Experts of a small language model: 3 picks a token.
Below are experts of layer 6 (counted from 0) of a mixture-of-experts language model. Rows are named router (the router's row for the expert), down (a neuron's output weights, with its number) and show model dimensions 0-255. Each number is 50 + 15 x the weight over its row's rms, rounded and kept within 0 to 99.
Before each expert's rows: a language model's description of what the expert responds to. This comes from a sample of Wikipedia text that the model never trained on.

# expert 18
People and group referents. Pronouns and plural group nouns naming actors in narrative (they, him, students, players, fans), and pieces of personal names being referred to.
router:36 79 60 40 46 26 43 42 29 53 57 68 47 47 41 68 59 49 72 61 47 39 72 58 63 76 45 51 44 75 66 56 47 41 42 58 43 64 24 58 47 17 55 73 34 21 33 39 54 43 73 35 57 64 28 60 59 46 45 58 83 53 44 42 59 58 50 54 28 25 47 37 28 74 49 65 57 48 47 38 33 67 67 39 35 50 40 65 52 65 25 63 34 60 35 49 78 49 27 77 72 59 47 66 40 52 68 53 42 69 41 39 56 74 81 46 53 49 42 29 65 33 28 15 59 69 34 53 68 45 36 73 63 49 65 66 50 53 65 54 80 87 39 26 56 65 40 52 60 49 60 32 44 30 64 70 44 54 34 40 50 40 34 38 51 55 12 42 37 57 65 32 33 44 33 50 73 56 61 51 67 53 49 39 63 72 81 54 66 48 79 62 41 40 35 34 71 51 45 39 37 48 52 39 48 49 46 25 59 50 32 62 54 62 20 33 54 68 57 58 66 54 56 38 56 18 37 47 45 64 67 34 38 26 40 47 68 30 28 23 61 21 56 53 42 72 16 49 53 56 48 61 50 18 61 69
down0:35 43 68 90 56 54 79 46 70 36 45 47 72 52 41 38 52 61 76 50 57 42 32 55 43 70 22 38 38 30 28 60 60 45 44 47 40 49 43 55 70 78 44 64 45 76 44 53 74 23 53 41 01 41 27 59 35 54 42 30 34 35 49 40 52 57 61 61 62 67 53 71 73 35 35 61 30 36 48 51 57 37 48 59 52 41 52 57 21 30 63 33 59 27 72 47 60 31 54 70 39 29 55 34 69 45 40 31 47 48 35 31 52 63 35 54 51 45 22 48 51 73 53 45 59 42 18 70 66 53 58 38 25 43 35 41 29 25 74 43 73 39 48 63 57 36 49 45 81 38 60 83 22 59 75 47 38 64 30 41 49 53 62 37 62 55 45 42 55 43 36 67 26 63 49 56 51 73 55 39 33 71 34 37 43 49 44 53 64 39 76 72 68 57 43 75 58 57 31 54 35 64 44 62 63 34 36 44 46 60 29 43 40 74 81 59 41 22 76 47 48 49 35 32 30 58 59 65 61 56 52 41 39 89 64 62 58 74 31 55 75 38 65 65 50 39 82 45 47 53 48 35 61 34 53 49
down1:67 53 57 44 63 55 60 76 62 42 72 79 60 51 52 19 44 43 88 49 65 46 39 39 51 53 52 50 46 68 43 58 60 42 69 61 77 25 34 49 61 53 34 37 48 54 60 64 64 43 54 59 23 47 30 33 39 83 42 49 54 43 24 33 77 63 64 51 26 57 66 37 56 74 56 18 42 45 41 36 59 44 58 27 73 48 55 57 57 57 73 43 38 36 40 90 57 55 68 36 41 23 75 42 53 93 38 71 47 44 56 39 24 61 67 50 34 35 28 48 47 53 41 45 56 40 52 45 59 37 45 51 22 49 46 52 20 36 26 71 44 52 36 78 34 49 41 25 51 49 48 56 71 34 58 44 55 62 45 46 47 59 23 38 42 41 56 32 73 37 56 54 53 60 40 65 53 52 53 54 70 59 72 75 35 43 67 63 54 48 44 77 44 52 46 35 50 46 80 55 23 46 54 08 50 52 51 48 89 21 38 42 47 56 61 76 39 43 37 49 45 82 42 30 42 26 57 80 72 55 41 47 24 28 54 48 66 45 41 51 50 43 10 72 40 49 39 58 59 74 60 64 33 44 41 47
down2:58 54 67 41 31 62 54 67 35 32 48 60 54 60 39 50 45 52 69 53 51 01 50 60 62 44 59 52 31 28 72 47 45 36 67 63 45 55 50 52 52 32 37 58 51 60 37 57 56 43 71 27 30 47 68 38 63 50 57 41 64 52 46 45 68 65 37 41 86 55 49 55 55 52 04 49 57 02 52 25 20 32 34 43 56 44 38 63 39 55 31 55 51 45 66 33 69 65 46 24 38 81 67 61 30 45 43 49 66 53 48 63 55 50 47 24 32 50 58 63 47 48 29 42 38 52 46 56 66 45 36 52 60 61 50 60 28 55 51 65 58 11 28 53 36 65 40 23 42 51 54 46 49 49 37 33 56 04 70 62 91 52 41 89 95 58 48 73 45 44 60 58 33 59 26 42 42 28 56 51 58 75 40 38 62 61 40 45 55 41 49 68 52 66 56 63 66 50 45 53 61 48 57 36 25 59 20 57 53 63 53 46 56 45 71 52 43 43 56 50 47 72 40 38 71 49 66 48 57 54 41 39 47 36 55 99 46 67 36 37 74 80 59 34 55 65 58 66 25 40 66 41 46 64 73 38

# expert 24
Song and title words. Words inside quoted song, album or work titles, often in track listings, such as Love, Your, Don't, Get Lost.
router:52 54 46 48 42 50 29 33 35 42 58 47 52 67 22 25 40 37 54 62 60 49 58 60 43 69 31 58 27 43 42 71 56 42 31 57 30 42 59 63 62 37 51 68 55 59 74 44 60 48 53 63 66 65 49 62 37 64 43 50 29 50 53 49 22 33 53 77 50 48 49 34 49 54 32 28 05 59 52 52 44 66 76 47 41 43 68 74 46 74 75 58 44 60 59 20 15 54 62 37 69 38 40 61 46 58 75 74 61 64 79 58 56 64 60 67 42 32 36 53 42 55 25 28 55 34 19 72 27 41 61 23 57 37 72 24 63 41 44 70 53 64 55 42 48 67 50 64 63 47 68 50 55 31 74 84 39 46 62 54 51 53 39 74 36 55 51 39 78 55 31 54 31 36 57 91 63 70 52 16 30 33 44 58 48 36 55 35 31 57 28 27 56 68 28 73 49 36 45 80 63 62 55 49 44 54 46 42 31 62 40 49 63 41 54 42 38 50 60 46 39 47 67 26 33 59 50 44 64 67 83 26 51 40 24 46 65 61 51 55 59 31 67 57 69 27 87 60 44 39 28 68 67 50 61 43
down0:39 30 37 52 54 38 34 66 58 50 31 62 61 37 56 66 55 39 38 23 61 59 45 66 26 48 25 27 54 72 47 42 49 78 43 36 54 30 54 43 52 48 42 61 56 56 66 35 68 71 31 63 40 56 38 36 31 30 36 39 42 37 74 60 30 61 53 58 53 30 76 34 40 19 37 43 50 35 71 45 38 33 73 47 69 52 66 29 36 47 37 49 58 48 64 71 70 73 61 69 51 48 70 79 44 53 62 56 41 67 44 79 53 69 71 34 70 41 49 45 52 43 64 61 56 55 69 39 46 40 49 40 63 61 25 59 75 51 51 73 74 45 34 31 43 43 47 52 01 48 86 74 56 63 38 55 60 43 85 26 57 51 24 32 73 68 68 23 65 50 69 41 34 35 50 75 32 39 49 33 52 49 45 49 67 40 79 62 37 63 67 34 56 59 33 46 69 61 46 36 45 35 46 56 38 54 44 43 28 38 39 45 53 24 65 36 67 63 58 46 73 63 27 45 59 58 64 25 55 38 58 35 78 81 33 63 48 50 34 67 48 29 31 66 55 52 50 24 61 62 59 38 19 63 56 21
down1:41 41 70 65 63 49 42 59 84 70 39 27 37 40 47 26 84 62 37 79 44 65 50 41 37 38 61 31 59 41 66 25 75 64 48 59 44 74 47 42 67 42 47 50 40 48 71 52 49 50 50 48 34 39 42 60 19 68 62 47 28 19 48 58 35 50 67 64 24 70 58 21 36 39 51 56 35 19 51 43 55 46 44 38 55 43 52 46 26 53 47 63 76 55 83 60 52 41 73 36 45 59 61 57 53 39 62 60 52 90 45 80 58 35 47 52 50 13 70 37 40 55 45 54 40 57 55 52 69 41 46 58 38 16 60 32 18 53 32 66 43 62 54 54 63 45 54 44 71 60 53 36 33 48 70 30 40 39 55 63 48 68 45 57 47 54 36 78 79 68 22 60 51 70 36 49 57 61 50 43 43 62 54 43 46 46 49 48 77 43 77 55 29 31 69 51 44 69 57 22 60 52 56 70 55 49 12 62 61 59 36 41 30 40 45 73 63 51 46 41 48 14 40 62 35 54 59 28 52 63 68 53 64 34 25 24 39 68 41 35 45 52 57 67 47 40 42 82 47 57 21 64 29 58 79 24
down2:21 22 42 66 40 60 80 73 65 88 20 40 66 64 42 51 05 29 49 66 36 72 67 59 34 55 64 32 48 54 39 43 56 55 47 64 61 62 15 49 71 51 74 60 17 65 39 60 46 60 69 21 37 50 43 52 50 32 37 37 52 66 54 36 57 59 59 21 83 29 44 46 41 66 33 43 45 54 67 55 19 53 30 54 59 39 46 64 43 41 51 60 65 51 54 29 47 57 35 72 56 39 37 38 71 29 35 56 28 64 46 42 77 57 46 16 44 70 62 59 57 39 56 50 35 76 53 54 31 59 40 56 48 59 45 77 33 21 42 40 15 60 67 54 41 35 39 50 62 51 41 36 32 75 48 50 43 58 28 60 37 60 54 59 73 41 56 71 39 66 59 59 71 54 55 35 73 41 74 55 77 50 48 20 43 71 52 46 56 55 75 49 12 45 32 46 44 68 43 61 53 43 39 49 46 79 52 62 19 42 59 34 50 90 67 57 59 39 33 41 59 64 26 65 42 60 62 54 47 40 61 37 60 49 57 32 46 43 63 23 43 65 57 35 65 53 62 56 41 45 55 53 35 52 60 68

# expert 10
Place-name pieces. Word pieces and suffixes completing place and street names, such as -pur, -abad, -burg, -bury, Creek, Beach, Avenue, Windsor.
router:35 46 63 56 34 36 44 51 41 43 32 53 48 28 40 29 36 51 38 66 47 70 81 15 59 50 63 44 21 58 67 37 68 65 53 24 43 48 29 45 51 40 62 70 27 56 45 68 59 30 38 39 34 39 61 65 65 50 67 51 39 19 59 22 58 69 67 75 51 72 25 52 73 57 50 53 62 47 50 45 42 62 44 65 46 46 31 36 42 56 23 41 44 41 51 39 33 81 20 19 44 41 38 50 41 82 63 55 65 60 40 60 44 47 19 53 48 71 61 52 40 62 74 54 36 63 26 53 44 54 38 40 23 51 75 46 40 69 76 54 66 53 30 40 48 51 29 69 57 37 57 72 51 36 43 49 49 69 69 50 43 73 22 40 72 59 62 58 73 79 25 52 52 64 18 49 61 53 54 50 34 48 99 61 67 46 62 48 46 48 61 41 68 80 44 42 40 44 44 71 56 29 57 73 81 59 36 32 78 38 48 39 63 48 62 33 31 65 25 64 55 42 69 46 40 26 66 52 50 41 34 37 24 26 36 34 45 60 32 44 30 65 51 41 75 58 36 48 44 49 53 41 32 53 59 47
down1:36 33 71 52 39 30 63 14 51 63 45 48 61 43 30 41 46 35 49 45 41 48 61 49 65 54 51 59 39 35 45 31 59 56 70 54 74 30 36 45 25 08 58 51 25 45 76 53 69 35 61 35 60 21 36 68 53 52 63 41 40 53 67 33 52 61 43 46 50 47 19 49 48 48 57 41 50 50 56 67 40 52 46 45 67 50 58 53 62 63 48 23 26 41 60 63 52 60 26 42 44 58 52 41 49 64 61 61 47 36 78 51 25 48 27 56 53 40 79 68 34 29 55 28 42 62 79 77 60 31 46 82 49 34 35 51 63 65 68 65 49 45 53 63 57 25 58 40 54 26 51 72 50 32 71 42 68 51 70 50 49 70 43 54 52 65 60 74 46 59 75 40 71 48 39 52 41 43 44 47 35 66 59 53 29 49 63 51 53 80 61 39 67 48 53 44 45 41 19 60 47 56 27 71 57 44 62 19 70 38 58 43 27 44 71 39 20 90 29 70 60 57 50 52 42 35 45 63 48 36 62 53 62 39 35 57 77 80 53 70 35 23 45 22 48 34 84 28 41 77 42 54 81 20 76 43
down2:41 50 57 25 55 30 62 41 38 53 48 41 37 68 50 41 68 32 54 35 73 45 37 43 55 42 24 63 86 58 43 45 33 38 22 29 65 37 63 43 51 78 54 30 51 29 51 51 33 56 40 65 32 48 51 60 65 20 47 39 47 59 55 68 52 26 74 56 19 55 53 35 46 35 42 72 37 66 52 42 22 51 42 51 32 49 46 64 53 50 52 74 49 69 33 29 49 27 59 50 71 62 47 68 62 65 53 66 38 54 49 58 59 53 53 64 29 47 37 33 30 70 82 42 44 31 76 07 57 99 36 66 82 41 50 48 29 55 15 47 40 28 33 48 53 66 72 59 61 44 49 73 41 55 54 49 65 78 57 37 46 47 77 43 48 44 59 49 60 55 43 59 87 33 57 46 49 75 68 39 26 56 35 31 41 63 40 78 63 12 55 45 43 59 54 43 82 49 25 34 59 67 59 37 28 47 43 71 61 54 83 44 62 47 57 39 62 27 56 37 55 39 52 52 50 55 51 58 43 57 32 65 38 72 52 33 46 59 41 21 57 54 58 57 53 55 40 46 42 54 88 79 34 43 45 63
down3:46 34 62 82 42 55 49 42 60 38 56 20 43 30 69 49 53 62 57 21 46 35 45 49 69 46 36 61 50 71 29 70 65 54 67 55 78 46 39 69 62 25 35 73 51 22 53 58 35 62 72 48 50 58 63 39 76 73 38 63 53 82 58 47 41 51 19 68 51 37 89 25 48 65 66 57 45 21 62 32 84 54 57 62 84 45 41 51 74 29 41 39 70 24 39 26 62 56 56 69 12 46 12 52 54 36 58 22 53 38 58 44 61 47 50 51 45 55 40 49 84 33 54 46 81 25 44 54 48 35 48 68 35 64 51 47 54 48 42 31 66 48 47 53 48 70 63 48 38 61 44 31 49 50 39 63 57 37 46 40 56 35 55 49 56 73 73 27 61 33 75 46 57 47 62 41 51 72 55 62 64 51 40 37 37 45 46 27 65 15 59 60 38 33 47 44 63 38 32 51 48 78 36 51 68 51 56 45 50 24 38 50 56 52 83 34 54 41 53 32 43 47 34 67 59 19 38 71 44 51 43 44 54 35 77 75 41 42 42 73 39 46 71 26 63 47 48 52 43 40 31 33 35 44 56 69

# expert 43
Proper-name openings. Capital letters or first syllables beginning foreign place, club or person names, such as Her(tha), D(iyarbakır), Santa, Dund-.
router:48 49 65 37 64 40 89 36 27 50 26 74 66 06 48 38 49 30 51 37 40 58 63 44 39 40 48 28 40 27 60 60 17 53 53 45 22 55 42 38 34 70 73 54 46 49 61 59 77 32 58 54 36 34 52 51 56 48 43 10 36 37 19 54 31 47 55 62 32 69 34 56 63 58 50 67 44 55 32 47 30 60 51 60 26 47 51 56 67 66 21 30 42 58 49 41 26 32 28 28 50 34 59 64 39 59 31 54 39 41 49 57 75 49 60 46 44 56 51 26 52 66 58 35 52 42 48 56 31 53 41 36 50 31 61 42 66 39 76 59 33 46 15 43 38 71 45 68 77 48 65 73 26 72 60 43 49 51 50 55 33 39 37 65 42 67 43 50 73 68 15 49 58 39 49 43 67 59 41 49 52 42 74 28 46 82 73 58 61 48 60 66 63 59 58 37 56 70 76 72 59 54 51 82 78 52 48 55 58 54 74 57 57 44 14 44 63 65 24 93 69 44 48 51 61 57 74 48 63 52 58 45 53 34 48 47 29 69 26 46 58 74 56 35 54 33 64 31 41 47 42 43 37 63 51 65
down0:77 52 23 45 60 28 54 48 36 43 47 80 47 43 71 36 60 32 40 48 51 66 22 38 70 23 52 38 68 40 81 25 57 62 52 48 25 27 63 30 35 54 54 66 28 59 28 68 37 36 53 53 42 57 40 68 18 40 66 21 90 54 40 36 30 36 37 59 68 56 53 69 60 52 69 46 55 53 41 40 41 53 44 65 36 48 39 29 37 57 39 50 51 47 57 29 63 44 54 57 55 46 74 44 47 83 19 47 37 51 46 59 39 58 39 62 68 33 70 49 47 37 30 65 40 55 70 70 28 53 52 28 36 31 36 68 51 45 64 33 38 33 50 54 62 41 33 34 33 59 82 44 31 68 77 32 62 58 74 53 53 58 46 63 53 48 32 53 64 50 61 60 52 36 50 51 08 02 19 37 62 67 33 71 65 59 42 62 52 59 40 58 51 78 37 48 56 61 68 54 73 41 64 47 75 42 53 64 69 61 34 56 50 54 41 68 51 76 31 53 45 50 67 62 39 64 52 60 61 45 45 72 60 28 72 37 41 66 69 57 50 72 68 51 30 45 30 60 47 65 68 60 13 38 54 34
down1:59 36 47 29 64 52 68 61 33 87 48 78 63 55 48 36 47 70 60 46 45 43 60 34 32 58 31 28 41 49 67 87 45 66 42 28 35 54 47 32 46 59 46 60 21 55 28 44 72 64 16 90 11 41 44 71 40 42 28 70 47 34 58 58 47 53 46 48 42 49 44 64 56 53 54 66 71 55 53 43 53 64 49 52 42 67 56 55 68 63 39 28 51 45 46 73 53 41 56 38 60 43 35 42 41 48 56 45 54 40 34 50 46 39 38 47 59 54 63 56 42 79 66 48 49 64 52 46 51 49 63 45 42 75 38 59 23 47 50 60 45 32 48 85 30 72 53 57 43 39 68 50 52 48 78 58 66 37 43 44 65 71 59 47 37 55 66 42 73 73 54 61 19 54 44 70 57 30 47 19 52 67 38 52 33 58 26 39 54 56 57 26 56 26 42 21 78 22 40 22 55 24 44 45 61 60 53 72 46 53 73 48 65 32 57 52 59 68 64 75 78 62 40 41 52 76 36 63 33 49 56 59 46 56 69 49 24 00 56 46 73 32 41 53 55 40 16 39 35 60 35 23 45 73 32 63
down2:50 10 51 72 60 79 52 80 38 32 51 35 40 69 37 44 79 48 38 50 52 72 53 19 45 61 19 54 63 77 42 43 57 25 50 36 38 45 59 21 29 69 18 21 41 56 55 60 39 76 58 66 61 35 41 29 43 44 41 75 49 35 15 58 62 33 48 35 45 41 49 58 63 41 61 60 56 57 44 66 49 81 29 46 62 50 47 75 48 41 35 43 48 45 63 48 82 50 41 56 50 52 56 42 57 43 43 36 45 63 62 52 30 83 54 41 68 51 52 43 65 28 57 48 31 49 55 44 44 58 43 54 60 42 41 39 55 75 56 48 65 57 59 33 62 69 55 46 56 17 43 79 58 48 38 48 13 67 41 50 72 32 35 64 49 69 58 31 58 40 48 89 59 59 39 49 39 49 17 63 39 57 53 61 36 77 63 43 44 45 66 43 51 67 39 61 65 58 53 46 36 23 66 61 56 30 34 60 45 18 44 56 43 60 26 71 48 23 63 42 39 41 47 34 36 64 68 48 29 77 45 42 79 35 69 99 32 49 46 44 59 41 62 48 62 57 40 62 38 44 39 42 57 57 47 77

# expert 23
Article-start name pieces. Word pieces right after headings, line breaks and list dashes, often the start of a title name, taxon or surname, such as Hosiea, Anthony.
router:55 65 61 61 25 48 68 57 38 36 66 34 43 63 66 83 65 58 54 58 53 27 47 60 48 45 55 77 35 42 54 45 57 48 51 50 55 70 43 34 59 26 27 22 46 12 83 62 54 46 42 44 49 73 33 61 68 34 48 56 31 25 62 46 59 54 37 92 29 42 41 29 47 50 48 35 37 32 32 55 48 54 70 61 47 23 48 42 40 64 23 58 82 63 47 62 62 48 27 53 73 35 55 27 54 68 41 69 63 47 37 30 36 49 47 52 64 63 35 34 31 39 39 36 49 60 23 63 56 32 51 71 79 57 23 65 52 58 52 50 46 52 38 61 47 65 59 43 46 51 79 32 42 35 56 56 41 56 47 63 41 56 49 74 54 62 83 68 38 57 43 56 54 36 67 37 53 54 76 42 49 45 72 28 32 37 59 75 38 70 47 64 62 54 60 56 59 17 53 74 49 38 30 41 36 22 56 44 96 59 66 46 55 48 51 38 56 72 60 49 59 57 50 46 43 61 34 48 37 28 53 51 51 52 22 32 42 54 65 77 23 68 55 21 55 66 40 36 82 42 82 42 61 46 20 21
down1:55 68 42 46 72 42 47 41 58 65 54 63 46 58 49 65 61 67 48 71 53 39 41 26 40 52 49 43 41 43 60 65 40 30 44 52 32 58 49 45 45 37 67 76 36 41 46 38 34 49 51 32 39 31 37 44 54 28 57 40 48 42 52 50 48 65 38 34 67 07 26 59 56 57 08 64 79 44 52 32 34 70 29 42 56 52 38 31 58 52 41 53 47 46 39 47 45 47 73 72 45 51 61 61 50 60 78 63 36 46 46 54 48 68 76 62 79 65 43 40 31 69 44 39 64 50 41 59 53 42 43 45 29 57 54 41 57 47 36 34 77 56 39 51 48 51 53 38 61 58 45 82 36 42 62 34 28 35 59 67 39 40 41 72 59 39 23 37 55 69 76 43 41 88 57 43 88 42 59 40 44 64 67 35 47 74 70 49 50 43 41 50 26 26 65 59 75 57 26 41 39 58 45 58 58 65 34 19 61 50 06 62 34 77 56 56 72 56 67 49 57 61 44 53 82 50 65 09 27 65 58 65 40 49 48 69 62 25 34 47 51 07 67 86 31 61 57 31 41 88 39 52 49 53 66 46
down2:58 52 47 57 63 71 37 80 62 44 46 15 26 60 25 39 43 98 68 46 40 46 60 60 72 74 29 48 72 62 38 57 30 47 35 46 57 49 47 54 32 35 26 60 53 75 35 89 39 57 61 70 50 38 41 36 33 52 67 42 39 19 29 56 35 40 39 38 52 56 37 46 60 37 28 60 54 35 55 64 31 43 46 47 66 60 53 23 33 42 34 79 66 55 69 25 45 34 41 49 47 37 42 41 35 45 53 64 72 46 54 61 40 41 55 44 70 58 64 44 52 78 67 54 68 65 81 34 64 74 31 39 44 36 23 41 64 47 35 67 42 54 51 62 25 47 65 24 88 57 64 63 53 34 50 26 63 73 42 46 59 48 50 54 36 61 45 45 62 46 45 71 62 66 62 69 56 73 61 40 56 72 67 73 82 72 57 31 47 71 43 29 30 55 47 37 59 48 87 43 42 40 56 43 50 70 48 51 33 73 45 34 60 70 24 76 77 34 50 48 57 49 31 40 54 44 31 70 45 44 45 56 45 29 27 42 51 46 42 44 39 35 35 24 41 61 47 62 41 32 39 20 41 55 39 65
down3:52 39 51 40 90 67 55 32 53 59 46 55 38 16 41 20 83 50 56 37 55 64 45 51 46 75 79 59 63 38 44 44 60 53 57 57 69 65 54 73 46 48 53 31 49 50 39 59 28 47 46 41 53 76 62 67 52 52 47 30 48 38 48 36 26 17 36 14 30 37 59 45 36 52 49 39 39 81 55 71 39 42 28 55 43 50 39 43 50 63 71 53 72 37 44 47 48 66 65 26 44 73 63 29 71 44 68 39 38 50 29 66 55 54 56 81 59 59 41 56 73 56 70 78 62 57 52 16 55 29 35 62 66 34 47 71 42 27 28 47 52 05 38 66 60 37 86 60 53 64 46 77 74 46 65 42 57 46 76 44 43 55 47 64 47 51 60 42 77 44 62 42 41 60 48 60 40 40 61 44 42 77 53 55 27 30 36 60 22 40 66 32 48 45 38 77 35 50 59 59 45 58 41 38 65 76 49 46 07 61 58 12 42 51 61 50 35 39 18 39 26 46 59 44 59 41 66 63 45 62 64 30 26 60 86 46 48 48 48 35 56 56 48 58 53 46 31 51 39 45 65 46 50 55 49 73

# expert 11
Winning and receiving verbs. Verbs of winning, losing and receiving in election and sports reports, such as won, lost, received, plus prepositions after them.
router:68 57 67 60 62 30 41 57 45 48 48 63 80 58 39 43 41 45 23 42 44 52 60 65 60 81 42 57 43 30 29 76 30 40 36 49 51 33 71 67 17 47 62 69 65 54 61 60 58 52 61 50 27 32 50 35 33 52 31 66 74 59 65 56 59 44 44 62 79 74 65 58 41 45 60 31 39 49 39 42 51 52 72 51 52 69 44 48 53 41 53 66 31 46 45 19 46 33 36 76 45 24 32 36 31 39 84 85 72 77 80 76 25 66 36 73 34 55 54 36 67 65 60 58 35 49 43 42 66 55 64 38 52 51 58 44 44 36 26 47 44 37 54 16 59 67 55 48 50 57 26 88 41 32 44 67 51 31 43 33 55 52 65 30 43 54 61 55 73 63 63 69 51 24 42 60 35 75 67 51 45 36 23 31 75 32 17 38 61 56 57 66 57 69 73 30 22 42 31 44 64 42 50 61 40 35 36 42 61 44 40 54 38 42 54 38 61 53 38 73 35 52 35 16 49 59 59 25 50 72 55 26 59 43 61 72 40 64 70 43 34 59 55 61 49 68 74 36 77 45 38 61 55 52 53 62
down1:65 29 86 36 58 76 27 37 38 47 65 45 67 38 34 52 63 59 42 54 74 29 57 47 37 45 33 69 42 52 47 58 42 67 57 33 57 62 44 77 42 38 54 23 32 56 49 92 59 34 49 61 30 63 33 62 56 55 58 68 82 36 76 39 57 61 79 46 66 35 60 46 53 45 41 46 40 31 65 63 38 72 47 58 47 53 55 39 51 46 58 69 78 51 23 71 21 42 46 39 48 58 42 18 36 40 44 41 65 48 41 41 52 62 30 56 48 36 61 52 56 43 52 65 60 51 45 62 67 51 51 31 51 41 66 57 31 49 46 40 98 55 44 68 25 41 24 53 61 26 30 54 64 68 76 45 33 44 57 66 37 46 53 33 50 48 51 57 40 52 72 33 42 56 54 51 63 47 82 35 79 67 75 41 71 55 24 30 40 47 38 38 34 70 63 42 40 40 54 75 75 64 64 42 18 51 50 62 42 51 52 51 46 22 35 43 58 50 41 59 36 45 23 37 83 50 42 24 46 30 57 47 21 53 41 38 53 50 58 46 30 35 92 57 37 70 77 40 33 56 27 87 47 53 45 60
down2:32 66 67 56 31 52 37 70 48 43 30 44 43 52 55 22 61 38 27 51 39 42 53 53 76 21 21 39 46 69 50 54 46 49 51 29 61 39 70 45 71 33 58 37 75 73 38 21 42 51 70 61 59 67 56 59 60 58 34 72 49 32 24 56 66 45 55 23 15 35 49 64 55 69 46 76 54 49 31 53 64 80 48 39 69 71 32 39 59 36 50 65 58 48 64 01 53 40 64 59 37 52 70 50 56 80 65 65 27 67 43 63 56 56 49 46 40 51 50 49 58 64 31 58 45 47 29 46 68 67 77 61 34 30 03 49 37 62 34 43 43 60 26 77 51 45 60 66 63 65 27 43 57 62 12 27 45 55 69 51 45 62 48 47 63 51 42 58 52 54 78 70 46 41 50 35 53 35 23 62 56 40 43 54 50 34 33 48 60 60 47 63 48 61 41 33 43 72 63 21 68 69 51 51 63 46 32 41 35 56 93 41 77 42 43 57 58 24 53 44 58 38 29 38 35 53 72 50 74 42 63 42 55 62 42 40 46 32 42 27 34 52 54 50 56 62 55 56 42 28 84 42 68 44 49 77
down3:56 45 37 29 53 47 29 49 53 57 34 62 27 44 39 76 40 49 31 71 49 73 44 83 34 45 70 40 41 53 47 71 32 48 67 67 30 43 49 43 17 58 54 76 26 30 40 73 49 62 36 48 56 68 42 58 63 50 41 45 44 34 64 52 59 56 56 59 57 22 22 34 65 55 70 48 60 63 79 67 50 51 43 99 58 37 45 56 53 31 40 47 43 35 33 38 71 29 54 51 27 29 62 35 45 38 39 58 51 51 71 51 32 56 35 69 52 44 58 23 37 56 49 39 40 44 45 48 55 69 39 30 48 54 57 58 63 20 55 67 41 25 56 33 64 39 21 06 62 67 63 80 59 44 54 50 58 66 65 85 77 35 79 63 54 51 33 56 44 24 55 33 38 70 28 41 32 65 48 72 40 75 38 53 54 61 51 49 45 34 42 66 48 50 56 43 34 36 55 43 31 64 46 45 71 53 71 39 72 54 49 46 69 29 48 41 57 53 43 50 41 48 71 54 61 17 39 70 26 45 63 70 21 85 69 65 52 58 33 40 66 33 46 39 50 57 47 14 73 50 49 64 63 70 59 63

# expert 2
Brand and foreign name endings. Word pieces completing brand, product, place or foreign names and codes, such as Yam-aha, Stratoc-aster, Git-ana, Kong.
router:47 72 50 33 46 42 46 24 48 65 22 43 38 64 29 33 34 61 33 62 38 52 73 42 65 44 51 43 36 32 61 39 38 39 45 45 77 67 40 40 50 44 66 58 43 54 49 62 47 31 49 48 52 33 34 36 80 54 61 55 38 41 70 43 39 68 46 79 45 73 56 52 44 77 58 71 44 48 79 52 33 53 60 43 30 46 70 74 28 75 83 30 49 28 40 13 30 51 21 54 44 36 59 48 34 63 47 59 67 73 71 54 36 62 64 80 56 45 48 53 63 63 77 40 59 61 33 66 41 19 48 37 35 57 58 52 45 71 35 72 70 60 40 33 53 37 69 71 72 45 53 33 81 34 39 70 42 49 42 25 41 62 43 45 53 54 61 54 66 63 71 24 39 69 52 64 88 81 55 47 38 33 39 54 63 42 35 49 48 62 69 57 31 29 49 67 46 34 40 63 35 45 41 58 49 30 59 17 76 70 50 76 56 59 49 46 26 73 54 66 61 52 47 64 35 17 54 58 49 68 53 50 24 46 24 52 68 64 54 30 14 50 52 47 43 52 76 56 70 49 27 42 62 40 59 45
down1:37 25 39 53 72 46 65 56 25 67 54 43 44 63 33 68 56 50 34 50 63 48 61 52 79 52 56 48 45 69 85 47 52 31 61 66 38 66 39 37 42 62 53 33 43 42 71 29 60 60 35 34 70 45 62 76 46 45 49 58 53 41 49 47 74 51 62 27 49 43 75 80 46 37 50 54 29 72 78 50 23 64 24 43 40 49 37 73 69 51 67 52 25 67 47 58 71 38 37 60 25 28 37 44 46 38 10 35 45 47 60 64 51 10 14 46 49 46 24 64 52 59 56 57 58 66 53 37 46 41 66 29 63 29 22 60 27 60 52 42 48 83 67 49 63 37 42 64 36 62 36 43 23 56 34 35 23 33 43 30 62 56 68 51 44 43 55 41 53 42 67 58 39 75 59 29 72 62 76 52 82 46 46 27 70 65 45 67 69 49 46 46 35 28 47 67 58 38 47 43 45 66 35 66 37 47 42 68 43 53 67 73 64 44 60 68 51 45 47 48 55 59 33 70 72 27 47 65 55 50 43 80 31 33 62 52 40 38 53 52 49 61 24 51 30 53 69 55 52 69 88 40 48 21 42 26
down2:69 43 46 48 81 51 70 51 35 53 58 35 50 35 62 19 36 15 42 45 45 40 63 36 41 55 51 64 67 60 72 60 44 65 50 38 39 52 23 42 46 48 33 69 35 48 33 37 41 58 66 38 52 55 59 41 55 67 37 35 79 73 58 48 29 15 60 54 65 60 73 39 24 61 36 16 71 53 69 72 41 52 37 49 41 31 51 72 69 61 41 84 27 52 60 90 57 58 27 31 68 66 41 29 59 40 56 51 56 78 58 29 43 64 56 52 29 68 71 55 79 61 77 37 42 52 57 66 63 46 60 56 48 59 25 49 31 39 42 79 33 45 36 37 76 43 73 65 52 86 59 60 32 71 55 26 36 51 43 49 38 56 47 40 28 39 36 77 20 39 53 66 56 41 40 45 48 55 49 46 58 56 62 57 57 46 66 70 55 57 41 45 44 49 61 46 73 40 71 29 74 52 46 70 52 57 59 67 32 21 61 34 60 48 38 58 21 61 55 53 36 39 65 32 40 29 56 48 71 59 33 43 30 33 39 38 33 33 53 44 38 34 72 34 30 58 58 66 71 48 73 63 40 32 23 37
down3:67 65 47 44 55 62 65 58 57 26 50 32 81 67 59 63 49 58 56 46 50 48 50 52 56 16 47 56 72 69 30 50 56 65 48 50 52 41 29 31 35 56 56 57 39 47 38 60 47 23 59 67 39 63 61 63 52 46 74 31 51 53 38 41 55 53 48 47 63 15 22 56 38 57 56 67 62 36 60 56 54 41 50 34 28 57 69 38 53 58 73 55 71 46 69 43 44 51 40 37 35 59 36 64 62 65 32 50 24 32 55 68 57 41 25 25 47 80 53 40 61 60 92 45 54 64 37 36 51 28 54 52 70 54 57 44 27 27 50 22 32 09 67 48 61 42 45 67 45 48 41 55 87 33 55 39 70 73 68 63 41 61 66 60 70 52 57 58 61 28 46 51 22 56 69 39 45 40 59 55 32 57 30 51 73 26 36 55 34 69 36 35 54 31 56 67 47 33 62 75 35 33 34 58 46 25 48 07 25 53 53 41 31 41 49 46 50 58 40 58 37 65 16 21 47 54 45 77 75 48 70 22 73 74 61 77 48 22 44 42 38 69 51 54 47 73 48 64 55 73 68 61 34 45 71 47